{
  "activation": "clamped_swiglu",
  "normalize_top_k": true,
  "n_kv_head": 1,
  "extras": ["capped logits"],
  "init": "uniform",
  "init_std_o": 0.0,
  "optimizer": "muon_variant",
  "grad_clip": 2.0,
  "decay_fraction": 0.538
}
Below are experts of layer 3 (counted from 0) of a mixture-of-experts language model. Rows are named gate (a neuron's input weights, with its number), up (a neuron's input weights, with its number) and show model dimensions 0-191. Each number is 500 + 25 x the weight over its row's rms, rounded and kept within 0 to 999. Numbers have three digits each.
Before each expert's rows: a language model's description of what the expert responds to. This comes from a sample of Wikipedia text that the model never trained on.

# expert 51
What it handles: Name endings, non-Latin bytes. Final pieces of foreign surnames and place names, Thai, Cyrillic and other byte pieces, and LaTeX braces, such as Alingal, Zareeinejad, Kaliningrad.
gate0:475502482506517474468461493433494497507522538503503511521478500510547434507510499512548512507542505510485491478530451436479510491525469492491510492539492491490489489461497480515493510530459475476525483528530460526493508501474478516535520553508487511514484470527458501473513480504519501490481503488484477513515470521467510455492504503498535491483469484474530548519469492515509567485531521491493531507516475509487474476495472504544503485484507486499505482538516505489540506495492530493523479477496495454524452516450543496533495518566511454518502548450476485497497513504518471540
up0:450495486505485492460452477439494472510533537524500522515481506538510489486477497503556529492524537517471446536493470481461489496545494483489479504536494456518499511463466478486472515511485510470504498530521508534511523498481468533533519537509511492499458502511425462487509499491493511492468506524493459510518472527479513482473510486506485488497504482461512490513436486494530512502532531516489510503528490501494473495488481474532487459491500499520505486513520514493527527502489569461502481513517489472524456481454535479513505486534506428512496476488461491472543532509491459524

# expert 12
What it handles: Dates and infobox fields. Month names, digits and separators in birth/death dates and infobox or table fields, e.g. Born: November 13, medal table pipes.
gate0:538510461512465414506556506453474528484527479460527488515510490584506499500525485491478528456504486477491507479520499485538507507506510469506505493478484469525514478500547456535497486541507516501484498496501486513512500479482462501446489496509495474497521491478534488503506490475473479478577505480456504499504480512481447488508524510485506521458505480520491475536513469544554495524566498488512504524513487492528519475477476532465538444489492474505503506491519498480492479486511494488488507501489531455494487514492493443522500498506495437485495459537503513510485483490492500500
up0:538513460497486453515518495473486499498534454491495504521485501581521518498504506469450500499521493479506521503505477478519472497484532464524484529459486441504517504500566450531486502481511523497478511482495482529482543453508482516482489486512511475502539494480524513474504483500486484486561530427469506510505472523494458481515507541500490514492505494528496487532536503557522485510531518480496527495517493495512474489503505511458535443502480478524488520497508492494509500491519496447508492513518531456510491519468479448537486476502490432507486456537514543521501508476477494509

# expert 11
What it handles: Common group nouns. Singular common nouns for groups, works and places after an article, such as band, film, team, city, company, song.
gate0:496522542499519504524520486556483478519495536468497482464538488499480505483488530498516530491502522471503520477529506503496535474505512536528506498489519490482522533470493505474504529526463478551478488501491438513477470532485537496554518518506517478520499500459499511509506505504535509492432498486542473467476545508460510491506512496483508468490496555526523476470488489474489470507533533533540451511495532478538493473502500499514504459522519505492493491500498538497490498485514459506469481479520468498487508444454472508457448476500507509544513476548468459502455488457466488529
up0:511495519503463507524502504488490498508515526503482504501502487500533495518510512476494529491553473537476463508476528505490507501494499513544477465493542463489474532484498518454508490495493516520532484466514501498476449514445503479456503486492459534494547492498557511458514497570503510490474505500481475525470527498478570485492543458472533517484510520470523476510480506502491503524483521558494493577493458487497500489560454488493522467495490517500509478464508499459511494491498461520516478483497497468492465517442519511507508458485537523496476491516480482542441501510482501516

# expert 36
What it handles: Adjectives after determiners. Modifiers right after the, a or its, like first, main, final, original, political, and nouns such as role, history.
gate0:535479532504510524498469537520495540531489521516505500532512520472522503499504485512521476518482557475509443525536493475489517485484499495473510469504516488491496489490465501487524500535469443504543473473501536483480443475475502485466483453535526522447488471518516523469495535518473495513511532471548492509506464533495482501511519484507536504497509478540516551497542464471462489478480473509504566469472506483534477517528551516498481541491508470491513542514498541515504500507514511573524477519502532487522470473521490478522511518481478497526492497523501521500480505490529510555
up0:569519543519530483511489544494529496482461516524500487539496495516547475498480487512509445511491545483499483526526539471487521493511523487476466512513531448499478484513503480482541506515510451525540518532496514520516487475493444449482504478516523511527530519507529554511513498581508498503505516517518510492486502544473484522505525518504519477495518484492514517516510498466499499472470500519505506510502524490505493518499536474472463443510533482458505470501493507513505474487507486528498531501555533468517483509568492505504504471491465496543452480534552524475497481496529525526

# expert 61
What it handles: South Asian and Thai names. Pieces inside Indian, Slavic or Thai names and script, often after K, Sh, Ch, such as Ch(att)opadhyay, K(av)iyoor, Jay(aram).
gate0:528502487507489507490508519514509528503473530498488519466550512505459472498499507491518471520472500431488465543498518542501504562492477491435499502542514512525540492490483496498503500473498505491486501478500512516501451468525524477503516541524486438495519494519496476522509563528501522489498525509494493546524497460496474536489522512523504494518489511511515508511561480531485481508468490491488502480485501504479468493520449510453481502528496472484495523523527494539499498481552516481511495506497464480450496495541553437531527528503555515487443536510503461540486491525476491499
up0:491492471481484500473521520543474519532491528495525455501474521510511461485482513474551547499494474486498532544490505547486516500528479507475495452544492535517491518460471516507534482493501562486465511567512532537511486523516498494463509559494510515496512531516475466493524523528511509522526500504471481515487498515436515537511483516509491479530533489534502508477527472512502477467501504491479488490434475497488512504462472484497461528513485501465525482546521521510501502472513463517531530502519509482503463515464529474538506503509520489565493515546515518514487533511487548505

# expert 35
What it handles: Government and politics nouns. Political and institutional words such as State, government, Party, President, Minister, member, public, mostly in politics articles and election tables.
gate0:549518475501514510525529460505501460517506504534496470487459546536469502468482512503531550467474476498515496528546455484487530435510515455478496489556485486522438493527510512487566495469515515520490507464480501475482544468455449515518543537506481497465473510468465497522533482488528485505491486487513495489463506497524522512458475480490485502478511487517527462486516470512504498513514480508484439519480502492500531514486488489473496468516499462471468483505493492494510477484486490545536481496516499504494517455531453475524534536489506523497461508511512487477483484504502463464
up0:484495488491535537507513523479532498497540524498502515490487549502552427474488531506537494494470500496470465507535487428472541479487504490503512505507518511515534495497553508503567503449487480526516502484509543506496528490451453507523515507457457510489447492490458529528535507494497505502510504503492493461477514508536536512499489482480551548490548521501534511506500481515500477492500479497515472498480508503491500490510470511484464496511511477489447465520501475495470502489492501448520512482480500529522488485536450478494520529475523447492515511504503490492442453470509476526

# expert 21
What it handles: Table years and numbers. Digits and blank cells opening table rows and the Year header in career, election and census tables, such as Year, Turnout, 1900.
gate1:535483512485516536517491450499514525496471503473474519527536510517522449502501522505543460483487495484480508478434510477511499518428514520476495456512539550498502490498468505489516489499495485539508483480508491493460506479499520500505504474478473521515515535502516528453505489534428519506475531536466502525532479477491528516511477520494522512517482467520468475495532486518462483520477472561503462485495508478501482480517478508468479504518462454519501475493508496477503484484481535487534483501492487514527479480498516547518545467464530499549505444488520463524449511538498469483
up1:510474490498491498483492492483506520503505494466461497534541532494511492539505483503567446463487517474469519481435493507512493501456482519462480486517542544466540521463491511501530498469518488533528462508525497503464518502489469512505474485497464510507456512493516499485505467492411501522502507493483500512554484483513529513502478505496522462494500501511495490501522517521482494486457475524496436498510525481493498476512524504511507482482451440531507499506498496504510499447500528491524493479539451518517487524502522524522551534466498443534494474508499447522487485513472453489

# expert 5
What it handles: Taxobox list dashes. Line-initial dashes in infobox lists, especially taxonomy boxes (Kingdom: Animalia, Phylum), plus mid-word pieces of foreign names like Acad, Potosí.
gate0:511509488494507488520480505484540474497491476530518488535463478504491469470464495514514533516565493525446481551485549458469515526473481538515496484473538482490500517520474496515543503492483483485507528536519573476517488472500493536474528490501525499489479505488503563514531467465526481498490513479512517505511562504515480521545481510483477488487474521535518541490512495502544500545493503477481512498548437528511477450510515506516485564461513469482463526487499521514491493480511491506506511540530519495526570466509532484511482524506490488506520492498502488493495493462477500505
up0:515533530459513474496517479511529480489489486486480492520504494467511471516513516522429500555501501512473509478500479452498494474504519536524494508471485490503476519471522486531536484481531512489505511471527546516552579508483494506516466472467554465517471551507485511497545469508487497489469521513465557476476535466486523511535540511493484485480494498470540501490480500490470557472474502521521519489489518509520460448504513488439511497505537487495511527505480508496544519470524524479504513499497487525460529468516521512504480505505526496498466465536535522496483502506463516541

# expert 6
What it handles: Counting number words. Spelled-out counts and quantifiers such as one, two, three, several, another, often starting a noun phrase; also possessive 's.
gate0:521526482486480484553512554564484482490465530528485489534521449514522494463509524512532490516479532509510477503505507490483485466467519473491451455488519504507490511516520532536532491486502514527501513479470504469453488477501526485457453544454506500501481536473529493463493488494494471493473472481491529519515449459492471470492554541496504498526515475524505497510492517504442522485522507502544514490478487478497455481537524542485474500507476481472509473472476480538450487481486513555501509499472523476528474471492507495505486489470470532494463492494536537468514472485487512502
up0:549476488508495489496499523530455481483511518523482487517483447504515494515471460442521528462495525488527442539531460480478491510511534479503473460528533516476550503517502488503500482503463488515530474511495495523466485454529501494450502521467472476485479506457494483489477528489453471537509485476492542512492500481528478498520517510488501514518487463555468476519489518518492516514520506488540486476515492486490488460511495525449504487483505491482461521504496433504460522490524494519488542499476484453544458470536468488478473477495547560472487465488496514500491489497507479497

# expert 42
What it handles: Spaces before numbers. Standalone space tokens, mostly in tables, match scores and lists, coming just before a number like a year or score.
gate1:496560514538477485543485498495493515487501489507494510462570563499508464471517500525549506475481478500512518503555474518452505492452502497507522485501466536506511473502513516504442479531530460507497522524487454516510490510508505558470516509470515531546509489524507501514523475508524488530501474470491523505575477503494486444484517509505473507500517523478514532483478549501506505498516561507517543512539486481519527455535509500475512503500541481505509487499493548477493485508495521474527493523488525502484481508495530456481524506511500478548499539518531520470525490499461528516
up1:464492501505483505497494515494479516501491496515491522461522558515546473443479497510521486447487477491538490503554454509465501512478512524493456512489464535496524500569504480500498485505522475514514510543486436512432474508487493489499518528461515511481500550497533499486508457497490506498492500470522492474554493522494480498454473551518492492491498517506527510505486548532487497481506521519518509483525465471576509486548513482473484522531543469515503496494500515510489485487491529494566505508520544496553520507496516470492472504513490473520468544521493512502519511483482495466

# expert 0
What it handles: Mid-word consonant fragments. Word-internal pieces like ig, ec, oc, sc, sp inside rare or foreign words, plus Thai-script bytes; e.g. a-ig-uillettes, imm-ig-rant.
gate0:487542497498501521489540508520470501471506502478501486491536505522473499475514489488481507447482495511508485493530496498487485536510507513526537517507498512475494521503481491548501505501513487457517480541524525497548525448528489521539524468517481526463511471508496512475501475478512477455553554494520497487502477513486457530522481509474522546489478509465530504506460500530514477525450508490468519521532516495539470522498472488523501528508525468498467467481456517499507486502511487484487557466482473445485539532497443482461508494502495557528520523505491441481481551487495461548
up0:494528480503483456534539486532435484512517542540494487476505474528467505497479487486524497517546479487481540495507469492536489488500496499478513487503506550477502514482523499535459517505478513514455476507488477521509535477546491507475536500480550496524476445488482511504504498456505501555495478520469436478464536523466465522541469481472521500483490506475499482495484472518518505487494559556520531491482497501505470491509463459467473543483495459480472454477500496475498522499500472508508488510512473461496540480492484512472485483483486492475493480503480516521491521471441513551